Experts of a small language model.
Training: a variant of SOAP for the experts, 246M tokens, 3756 steps.
Below are experts of layer 5 (counted from 0) of a mixture-of-experts language model. Rows are named router (the router's row for the expert), gate (a neuron's input weights, with its number), up (a neuron's input weights, with its number) and show model dimensions 0-223. Each number is 128 + 24 x the weight over its row's rms, rounded and kept within 0 to 255. Numbers have three digits each.
After each expert's rows: a language model's description of what the expert responds to. This comes from a sample of Wikipedia text that the model never trained on.

# expert 4
router:143118135117189079115183123086097153123141113138090100115084137150120135094141141099086148132167124111145121117134157103103103113119126115123114119145115104122179148148135118147166148064124120122122165120096147108142108134087153097086111138122139127119130105134117141109094121129140144177078148159137130134153114078109119099119136157102115126170163130146090122120112128103095112122119152161159147139141135149124157122104133144120108047161121173095077098120145115072132167130112100155123126090172157147145102146144129112103154134116156096142155118109155129160082130117127157112120144161086152148132135135097155130129129084132104116153171107126113117131147141101123111132120
gate0:133156185126147091138109129089124148076143129105097134116122138139105125092132126128120164100143106124134115109135132118142150186114104102115128110084136091080171100197098127121164118148107159145123117109100145159122097141136119148129096098146111124100128152149124128104128127103074149116092110147089135136144124126132118107109119145118117121120149156119110134123091134175119137120077134145123096153141115120137155126147131148145163112095175158078173141136152116109102134100153095112118150096110142180119113131125160135110066159150159087116139162158132112112120159135128155141102126159091162121142096134168125129137161154088095121121152087125098172087145167104116145147126
up0:143162156131132091128071145079152131082166113128101130129114138160116148106141128128113148129162116128082146112123119127112112153127113141113074098082132114072178122153075152135117121123143134107126125123109131149114102136131073168141098139166131140137125150154160133128096166131096133123093128186118119146150153139136089109109119144131091130094178151154114133106151125146121113102150119136100123108113150119129164098136186153140125124125139158085166164138160106128118123042112108137113161111110133134134090144180157124107082148190142129142122136152122126127155134161122144139112135156099142126101110126115106133150144120082123114104176112136114157137133167136139127124101
gate1:098143100120117078125111074149094169152118152181177119108146125200125108094165115114121123110155158115099131128134159169150110143141118096111156132145139129131142109176131132096132143152124178126182124132159127143109106153150118121114137140128124175129145105131086144146138127138142136130096130149122120139105133147156074126152113158141146121120094119137077148112137113117175135140139073151157162110117118155136157117158090178128127139122186143131115104120096151165106145127147089097142115133158151125148162146175121112107080123140095125139155125170152133152127162114149102107119103120124147162136118137125146129105163115126111161145102155150115161120152156122074103104157
up1:149135146134130197121146150111134094144125153107128093148136150069115144148084161137135122172106110141155121140136105095097161103131127120147159127132111130109112140082115124153116116091137064129106174133086118150139131123099123140130139163149131097119122143096159124109120127093163163121178150102149126079163139090132193129106097074127090129119143126117165116144122146095114132122090197129102150124128114149191129128084175091118145120157098119116117122158141142129147122133135147126131141098100106137106128129090137137140117113102179137123104121088113139091096080145133139129111146135157130145115166143130148149166105115145114101130118109126129092118133106147144155139081
What it handles: Mid-word pieces, function words. Word pieces after a short stem and common function words or punctuation in prose, such as v-ia, app-ly, vet-eran, of, on.

# expert 27
router:143086087145153095122163105095119123115118103127141090119137121139127141119125158084120125159117134081154117146139118097108151079162124113116122107141121103103143151104155094141151120080154109118103152147118157136122109127061136084123130138156118149115158119124113136095140101150158142170135133161163132096153114090119072105114126149119116105129134098150101154112115155126113109103119156149144161124148127130085120118085137165080099096173128163103104116144143136111139146163106099165141082127172128139177087130136101116126144101115144115158141098119147156143118140125132153125112157144145136167135091158106165132183111086147104076163137137160118173112154154123149120114124
gate1:164104128117134161120134140136162117126088140125126146134146128089162150101113168144137105151158110082158123175105136146109190112118124117102134117142106130101138147112136132129155105109119111158187181121099092129138123100160113142188107102150099117114172169152140172091131149146138122153163156129149111082134131060124078092129090141110132152117111106105103090142122109158101113098153142139103178136154088134097117132117104153117084125118164107139148099124106148100128127135130101096137101094147128161148143125073111130147086125135144087147104161138162112153131134152127155128122115102113115172111119149095167132100120126117120101125153139150104138130170098126124135115123
up1:160091099109114163133125141136156099145081146143142157111151102091147166119094171125156111150149115089151137164102137136116175114128131114090127131132090133115132153112138125124160095124117109143179180107095096152146119117147120119180104095127113108129178172141157168096121139127141137136178160118155100078147138074121082098137085128129152144120099123120102084125109095138122125112169140153102169135160078119100114129113107156100083114108151084129138090120104146113118126161129118112129089095132123128141135115074119113153085121146130091136113161126171130158134122150131128133138101115113099162118110150111152121100110113134131090124132157143108137135172099124122132105124
gate2:146104151173086113097152071125140126164122153081099105160145120108123133176119157109107145111134161093128127134155131138104193111156151129132167099106106144114154142112133117108133115129173113077155133149145142126129136129084094130168091082180128119160181138116148139145075134097189083134163147121128162099128126122121157097129102139147138145147154109120065108098112147121134144114104102154119155121121142134139091077101125138095135124146103132104115109119127147106107147142138089095118123116108121087084146125126122108148168139136136119133163148155104110152131114166099116118137160114133106167152111132115142136135155097148166113117146139111112111100087131130127160092109
up2:118149120123152156148086167113109166080163091167162157133150135169107119059121119134114113119147077142121126131122138118142081135129087135102093130192129130135101121151124094129146170109119133152117120119121115128118114113159173131111133188104146114121106133143098111098183116113093155113112099126139136140121123138141109139110169146101118108107118151143176156138142118136131111136131129117155100134123122106119163192155147114137114140114119138136154140138137116099143094128100146153124111126166141166176099149110126184072078134120110128100137106109155143108152145080154170152086122153141133095098121138167099132141112149091086153149105115135135126148161127125155112153134
What it handles: Pieces after R in sports. Word-piece right after R or a capital in sports tables and rosters, as in R-av-ens, R-il-ana, R-ou-te, J-ud-ge.

# expert 16
router:156117120138161116066155114106088091140133125143117132118105172167081118091145151104106189153118135099127100136127150128067132124148091118117101080163200112120140104105131122149142137106126116126119161161102169122109097166115165116182099156120154130109109119112111143119128142167150139128098134150154155109145119121078103119093096131120092127118121100154111164123090125103121140122089125178185133108158109179103147101132088145119143062153144143144120125125138103128159100120119130124159123112160161137132133151129094090116148128136173126145158108103150152130109147109130165116115148151099144131097114157111144145145120105129108126139131141153113107106128136100146129119113
gate0:151091116147112157143151108149099141153139128162112101147210126100135118109149125145109146125092096099087132141107123111169191143124139143130141117141144126109172145069124124090115123107132121132124182138144124096152136168124162148187139151132111140103110151125101135136134115117113151122134092138156119144157115086072135155134170104150156152110121153123128091149146151152093111132111117156119141113180144093138142089122130120154088156067119133107153098141116111113132114116122129104148107113106152100124120138141133168135149147152162141141121129059128103147144156155160092134094077112113160144103141131122116114132109146148119142083131103113099091113127147116114101086088
up0:146117105108111125092130148132159105125177149149097141135195118124118092107155102184111157167148132105097128131106128118144184103122137144084129130123115129094167135086117096123120146137109106141134158148116151099133103182116121178137176115152101169134073175113132120119133144140077137123102112146160128177149145116116120168071140105173151116112118122140112098153112137150105106145119142157100150150145100100130143117162150137139129092100127126121146123142129111068121104098119123105160137119152162098130122123132122167125144137148156140122159156103129123151097130123136113135130145093141161149118134140130150089112106162152127146140103098115159172072077117136156107105115
gate1:178158139101118147128136076150102161125141145141097122133120121141101107128138148114079173123114133143127122137124118140161128128129089154161127089149139119140150086103094128094111130125160137131172169163147148121124140106135158094142137120089151125112188166114142162097115161120101107130103119102118146088102136071131112094115095151099105110132127113145159165169126131085165138127097159132141152092136105146160138134148148140166110143111134130106139110140110124128090114132201130120132079156090113113114172141115086155089096112098191167138162133108127108138125120087114106134109147149135149097116145163118072112121110126110122093128159110133109110121113139153151151116136
up1:104127094138138128094128153104127103145161092106151128154110151136170150131105106145160059116148139098131113158126119142137162137121153102121127186123138118142133120127210098112098136135093117160105089111111101121129115113116118142098086150145092112146090105140107110143154105126108142126155131157159097176142139145100113138150158110147157128146137166101113120100167119159143125111168130130139136111103178154078114128105165111126142138148122115120141133122158104110176138135091106125147150104162160119136066104122188116171145084130107125124123116157122129126144151137116112075158122100120119137132144089126179146123162112110120104136081141140135149151139108093085102118113
What it handles: Suffix pieces like -ter. Word-final pieces such as -ter, -ers, -ement, -ister finishing words like counter, polyester, altered, plus words like University, career.

# expert 60
router:159105110139172115117175117103071108137118098150099092100114166138112128122136134092105131137106174107175106145165163101111108074119098100109108105133148125100129136103160128136159121111173088106119130152143165106114124163079166084170088172148158161153131107126113177122149124125127147133127171161169132118182133120104102100125110155089108127114171108164116142125114138100112134145104161146155145122149127166096161132099126157114107120145120160112130106112127113101111125131075081147151114105162117146126129131128129096101143123128172120144148116116139145147117136116132147126106154149121143186144109146109148144136104100179116101146134157156120133119122131113146100102108
gate0:167153118159164097112143160088104150153114114121130171144136107163118148140111122134147117128139114118104104137136129114165147127149077087137142110143156109110124151122104100143096126105151106156136129148145143133129135155119163124173124144158100137115116109167126167112155115094120173086086132121126140115133103123126160123150143115117160145101158176116109109158158113142123151094151088133126169112126115120121138166152090138083071083133114147118106079138130125143127155111141112165149142133113190116131141176173120120120067156124129069096143094127112086135102156161147119148151151141113112100129166130101124113122131107194144103135158154136100129143117109106089099155129
up0:125105135129123118128118096130111101103124159153149086127117149088107126162135121099086144145103147122177144091136121144127136139111176136072130138092084140132100131091147123143158099142119143121089145093139124121151132110108117163115147088141147110117149121117123091137118136138118122147108128130124098128127126155140070133058087156108083091153090066115139123089100114125110113098087131124116111132116107125122134082123157141158165163142094133124127120072150127109125128146121160079143099108138097108172091103096138173079124118100088134136119150125167152139137108126122130114157151116151134195162120087146123137158107173097123160101126129114122141129136147133156142120097
gate1:129119102128116123135172115107098096113132113130142075132195125107140081125162085075085113131111110174134119114129115158148136119125106135144128158114118162105121149084145157107110145135153104139155123132114146115116129141121181121116137119164096126176137146167146153165175117149074104078119147155190124109154133121135097143099130119110149134094086129130128157123149122115140139164135140153084113149107110132103130112095088119130094096115145123151168132144156126113097168151132123115170117150148073151110109073145110125090141155128151113113116154158121147151090119133114196133147122104184113111140127134130141085133118128147154133098107115114146126129147142135148135096112
up1:146131148098131144098093137166121137157120132147095158068118156172093177142106163180184158114151138108143170117129149120118153147115133117106117144125113107169147124168145108139159113161104188117133123136138088154159116102091095110122124137138109152140094123084179103109110103119146160149132159103105111152099137110112131108142161112086148151168129137145184138100115121087134112126123142146166120137146115167151111115121139092179132147148155137098126143119141141168152113133132098137116135113130125147127156140104123111149082105174098140113099114126128137134141123094101113116132108156094132143150099094105082160164140126116094105127132097171100129110080145147108138112145
What it handles: Infobox list dashes. List dashes opening infobox fields like - Full name, - Born, plus sports and film nouns like film, season, League, Year.

# expert 11
router:146084077160119114065156123128118112125177114144140123118115141151140151108139150101149162151107162111139113168145127135092070108119109084096114128163183139078133129095171086169136158113123095127128160141112148163120142152114173119131106136140147174130127119106121145102151116139147166134122129141151191106145074113097118114116142159114083122109132116165109145086113143114117155148116158145171143121144113179091135134119088169108096086175117155109091127150134131135166121107102093157135115124148138149139106129136110094101115138131130125134153105130143152147110142119142139103111143150122147151132099161113122156152103103162112093135124162154099121131143156112127094126107
gate0:147093090101083116102158122146128153093107163134166155130145135113151127138117149092164073128121140130126145134122123135159137102150149077106117130124164114131149100132129124123131156119145121130113101186118111081153113110116170120144143123137135131140146153145082134064184133126104112109150148098111200136147164137130076152111183133151181147102092128108096124102133154138132134109139102124109095151137131133118144128158121153101125108124127135115147132092121130151141135147109085168150098138129146144154116113130158095117091131156179126134127137156145148137137139142132126108136133086155152177126132093116095094143125084168116088159095169139088133149113170124106134164138
up0:135143153148124109138119108161120160107109166130127120120098156126122138145159107115116112115115068120155139139102143135144142165124150151124084131154094113129138163173162106143152135156138121146124121118139115183117121108102134128121150112188132105137109120137146123141116149107124117158154088143155144115102145087158124107174119127125098127125109162148124133111131163115131098155158123107154133170132133163104153124133150094146168156054139160126131080083159129114133113159148145138142096182156081073141158165081108153103140110102104115106165093131139170145137109097143131160144125117146131146126114118157121100140157140081180093137142127129119118123169141142096184133159
gate1:119152130127116103096146118163105146175129123113096167189117140142138118127144145118123138100166106136143086168148123151119093153119122105137068136133190149113122097137134131129126086104101137134119142122152140159095130141112091127104096132103120146098117128134168144124117104097117131104145128167121156138099135120120148166122148203119160146098136125123100102151159148136105141158137116112203181133109108154114138164128123181127165101138125152171131165148117121129136128114131139171139111145121151139094120117159130134132087140128167122104114105108138104173096185163174158117108119136117090143101117111127112159111159104156114155156098151151118152136082093135108125128121
up1:113124165107113133096173129143111153128155148124102159168104156141131086123116169150136106139113087127101109138162136115108112178085131117134106128135150131072144132112107137138116143131121205126137134155125130110115164129082149099127133144128131187104127153141133112097140090133116125114138159185157132102128129154134117148134118143159157185104094137127098135132125138147117125135122153113184170152120098137116152160140123166072109150165168146148138126189098120155127126139143122142144113121132119096090119128141163138172105136148155102092113131126138163129130166180159119105152115122117157103119103181084113143132141084167172135150130118154138143139127159121099106120134
What it handles: Word-ending suffix pieces. Final pieces of words and names, such as -ity, -ary, -ium, -ie, plus whole words like year, time, species, con.

# expert 5
router:141084105141152101118133118112107115135119098173124106092067162142122128100115142107088134150116139085146136125133150095094104112137105100088111093158151086094125149126160109165142145142161115118115140145123125157099122130110161116141116127141115168118129127093116112121122132138122133134093145121165148129165098086069084101119125150114113083132148075158105163135127171102128128099119143172123152111143131126084154136125106140104103117152113161120088101140140118130154107119118091153137112139145129144168107152140111129104146085071135127175145111081159125133115157114100155143159141127103127148113089158111147132153085072146124099148125144136089141117152173123179134113099
gate0:086096132149119114146108146104128132103119147124149115135125131136140096080125119113098136143099124133111132149088166183134104154092099110117166107106139080133146151106154146165137136133116157135156134110146128122074141133104151119172123108158085161073115143120131108124099145160105086159096147131152130183161079104170155110106124127149147134130132127129102171116125133096121109123155053145120148083115113133146167111151146146092146124114154123126080096127143118160136118111157122141121163160111166143138076154107142136143123103100126145118171127123127092117131175158122116123122147107105111117119130136167069115127110105155150140142129108129107132115195136109123173158130
up0:123121096130126087138115170160077143094162124130142122160113121118097160094077124102131119134127137155113128156116099159128146165091140127111127122141129096134130114125103109144109153091125140141112098165128108112117110088118097076123154115165139182115107106164126132104140144091140116097107172117109108143105122095176166160105146132131109156090157110161152111151106152132115127133157131123083130084128180108107121157107112128135128116117104140136105110127172113119124071145173169146136142117127158137085101129158166152154096114109146158138114116074161114174095142118146144148149151097138149127141115133138139135136084162111124132122087146078153158123170138120105127179125
gate1:132137109170105136157112121127164119089123157105105106104079150162155101113158152104103105151089138097134152140166181111131123106137108149127096131145129129125141120164087118146145142127154093137123150166135160121115120111116163122123129075162105126126075128144112133083108134128124126160100119116078099123147148143125140118099163101116100082133152134120105145102140134158156139154128133155131116123197127147100135124112048127133106143123147131145171154147073116097143100115134120149151154133140106105119100141142126127167151087111161110127109153099118086080157142131115148095120174119084139135107091130098107113106117123151155130099112139124091139157180119149143174129114
up1:125143122144132140160104151112154145087131166125107098093112155153142117145165122116134138127093117107154179116173158116124107092151098156130102136163099133149140138181105149117115157101164099117108148142111138097139150090121156138115142095170111142117116139116134115075124107109118144147113131118074128143153142147084112130131180108145114080136128156106113124104158110161148144163112135159104073104161147155101127120122088132131089152108136090106203154178089137105133115116134146180141105108130107093123100121163124131155142109115135121107129163111131093082147137146102137082140171114078133106103109132103116118108119120133163136090089133136130132151156124120141153137134
What it handles: Early name fragments. Second token of capitalized names and words, often after H, L, S, E, as in Her, Herpiniere, Switzerland, Belarus, Continental.

# expert 38
router:133140154171131106094136085108122109148125109146116090089123141131115093129171146116144145163110145106149136145151149104100097116138147112127112109129154119132159117114159113152198139102160128146086137145102160150127125162115143149104095152143130137137107121132135188114098117174156157156122154136126143115171140102106129097112107139117112107122131114168112153122123147112105101117119155173157155110193131140102151134054100161089109113149123148098101122127145119096135114162093113159138119142141130148146119134143090137112153127128137085153161109083152178163136133085123154106138135161099125131142122159093141134136089130152092131145158139111114138091104171075135127082136
gate0:093166111171124163110147141128122113112137145159147129096173141109152074147155096116152119156125082123143135118164143141129130099129117093087099170172121117136083136047097104120174151101133136129103107107166160139159140147120153180151116120117110126124159119122127124131156072139159112182152131132139168098111182109127131127091113117135140097100106095146139170132102166140131115102112118133128151131147130075151109113125161151091135101114117155117109146167142090127087135146124135136146135125122097127104106146106097166144129125155136105108094143095127144144150176118125159129143108145080126129131110117108086145130100140157140075110139125110121139136138148119133093111156
up0:129079132090125084141142097150152144117127113089146141158094134191111156143113154150102113126135152174098096115100108121147107168097135135164111101100158131132159149189163151147071138140147125120164118133124129123115159101115127080114148147149164137126125129118120096130093179141115153081148114121111067145134075141149114126130133123092103150169138129122130087143110101127103153129126104130128109102105100179103131135154128115167130172138156096141171100095127114149138123126163121133140132149146162124131103105117156099122100101120120181144127114125138118095123090134145142138106129089142152155101124125163168105108150114142157177136112121173132097133122114157113156137096
gate1:142147151159181159146120142132087167158116120195103110083090095099136122132168173133086138168133135142107138140134144115114140118196159125137099091149128148142098113123138158118153102129140112096137143138150157165143138115125110148125157143119147147128126139121104125125128134150169121108163171142176124142114144100140146101097144153162098080101114106190139146147090149106135093153125111095116132144149155134069165120117138125120141132124114155146142127134153124110106117121167111127101114139106119106124128116130138120102139066094167161141112102131159158124113087165141141118122146142141097116155073130080144095120099113143123160105102129092087131112134122166106122093122
up1:118102089089102098098171130126149105104129121073145127169157176183116142132099075134174116094135165119130104113102119147106101141084094119127147164108101116127141106122100105151105150142119143191114127118086148107117119163100151134130107106123126130140114118140154151127134123099115160126113076116082125100137111152117105152158101104115124204147144115066126125138128132155118109111135165173146109101115113137153106154125123153152112131125156115091099146115091146148121138130072141137137155141138143155142139147122127120153130162130105117130139129137106082132147160080140088132131128148125152133068162126139124154152142143142132106150165126149153102156112121086101125168128
What it handles: f-pieces and sentence ends. The letter f inside or starting words, such as de-f-ining and Okay-A-f-rica, plus sentence-final periods, closing parentheses, and verbs like was, became.

# expert 63
router:136118123118153118102147114111105138136125108138160111101116140134113127087140170100117140126112140102162122128135158114100131089151139124091104104135177119135135135123156117133145150126153101160116143149118162148115119143131182113138090192142142126118112052134095134134106161128124122186107150130129145110154100102111072104108136145118113127125167080139122136125099152114111143086116154141160127107146151170120174140097098165101090123141131194100096096126150094145139138143105112147153108133179130143158132176148121117062141100111166109141154106110115153150127165091102152128113150141108164162119112143106136150123088107142118108136145170115114100120112178132133122107110
gate0:147131160110169123111136125120161114141117089114140120167126123092143079156162107091129181115162107113129116088158127109144135142175092152111103078116128116110165123139137110124149162137116127109137120143128149129100127087088107124136110161099161132129131145180125153161143176137090149123084128103098194133173102141118138124137077110120137122166137107100147095133125139178136137121096162149140107107111120160141118137138160151131115156159166198099103156112088090107137169092111109139175130118134131145140122154099141148111109105143138134121134155107152132141099154084159110136082150145104144145107110134138102140076125152151108119088128157151135128123135149116129143118120
up0:123137120175103124145119139140090139110131159139119138090116157155125157107102164152133091139114143140123108147121144121121139114087181127159163173110142132118117134144122146117119097121144125128139152145134119130175117151149132131137147096148089130135151096099143116103109078142166133161164111170183048134088170109129126121123180126130127115093143157154093159137141122067108112147157101117119157154151130091104140123124107103137135090106121075158147081132140186129102125129142167112108124142110116087120121100138099135127130126126164099125123092182127135149140111177110162128149106146151092094149142112114148110174129115114150114167139121106123127119137071134120103143118
gate1:087112137127103131119165161128154118117133108127119121112090193104105169138140175148124100107131122122130125110135121098103074130105120122130156113112084107156129129075113122153150126154149124168136135162084134108171112137166122156150164101106106125127111126163126104127149122115118152119070140140147155121118174125088158183141084128101085111100145116102136096154131170105086117143121159101074104120113115112106088111142093114119128149103132144125139129122115126167139125147125113154158159093114169182093154125177136116057123153138151100130165135123071141147124138084111149126129143113115098153141119098137125129135158179143141117123128122114103118126115143140135127118099
up1:145158100152158100142126112136128157120097129122114138102135104189151113116122116131110142117150135094124091172144105164113160171162142135114122184154113130122107130191156142112152138079128092098108115087136106132110103133101179078116111118120141136126128121126134120129114130143154116124144092074092115121147131126162115060109123162148136127143116115166117143083103068139139152138139077163179125132113118132153167125123170133152102080139114107142136109128131127083138120133107134105095123135153098098135099150106124172176138115143144127139115124107186124109148102175117132124105126150109156112088116131145100107150109105081096167122122111151135136132157120105127099113128
What it handles: And, names after T. The word "and" between items, plus name pieces after T such as T-all-adega, T-om, T-ony, and pronouns I, their.

# expert 49
router:106111128136161103080139110121111141160120125173156103089106163144115114134145178098076132172109128079149096126140137076125123118154114118101119107179140107116149139136172127160157143105131122109111166122117134153108120137101139126139114153148120149125145127127084157122138147146136127176091141165136157117125103095103126119111122157125123121132126123180094136138099139089096150147117159153169165085143154138068175111087088152094100127141112163081098114127134130112145144124117090157151102104170149126128118124109100116094133118090124116172130095118154145160081111109118152128106131168125120144136120183111165122148120085128107117136123128110083146115155149125134107123103
gate0:146077167124121137143162155139124121123141138141150149106146107097130112103132182173134133110121120149088108091128148140130110134128144140104151117146166100106130108119112133140145166126098174163173144137108144123113164123124159127161135098138119159113173134143167113151137146099152162136136207146135109126134158105128141116169145128124114133111141157112156164106149102083141063134134160110136155128169049156109175099100125139141155179107151157125150106163077146122119094151161141138136132124173165145071109121104133121109116142140128147142108155125123163128118113145128138125104147145156154152115141134116145139155101137118181096172130168127106131146131113128108150109126
up0:120146113129103111165088107135101143136136076102127121145122122164108141137119093134107134156151067142146127122122119137159153140129091084131143121138138163156138165180153104123138086175152137119134102117186151125120141133136116147110158159121170100151137135131080109137119130143106105097179112134132188149158095148091126102128092135114128102146103114125091107158130140137165177129152160092135124170101167106141111114164125115124116136135132102149095113164177116120163150138130133117097084124095101095157146136153120168140114121095151146123164135131130116088128139105163130135146134120110104169146167110167119118095147108117101168085131138142121119072119122157160133100130
gate1:141154129136162149109133120109085135119122111189125112103117086116089160132114177164122127164118133129140152139154144138161114121134132134156104114150103118108112124138107121170126121117130147141122133082118146139149113131140109130137089198143134154123086169136093131100135083161150110122147154119155113106127168106156135114124126091138135152144123098169137152113112147115134114147087087129172168155077126122123179154111129120105104112124157128160115129119126132119084153096154102134124071148139096117160118096134098140143146114134124170099110118142132165136127108105126129098067162152148108139139165188116099104108097141116140185120085138158104105112116163142166099145098
up1:145111138091040090166145156130172110127132128087152099143116145136122095095119127079155107083134106136123122101128102124061121121103138125120135123132179139143144112121114131096120137141148085109127127147124144096100117125094133131135148110118117124149153100114132130132110163134088135144116107130096153115135108171103085146140108174123130119103135132108168118149135110106114123117188143137111109108157121145160096143144104157152130168151118145097149113163135124127147106194098116123155163110136149146101144140134138099114149118115146099154139158141134096124149168133129163159207117095116158172111110075145159151119150145122097076165138140135135142129138109114108142114153
What it handles: Name and word endings. Pieces ending proper names and nouns, such as Slovenian, Justus, Rojo, genus, Lotus, plus digits inside numbers in tables.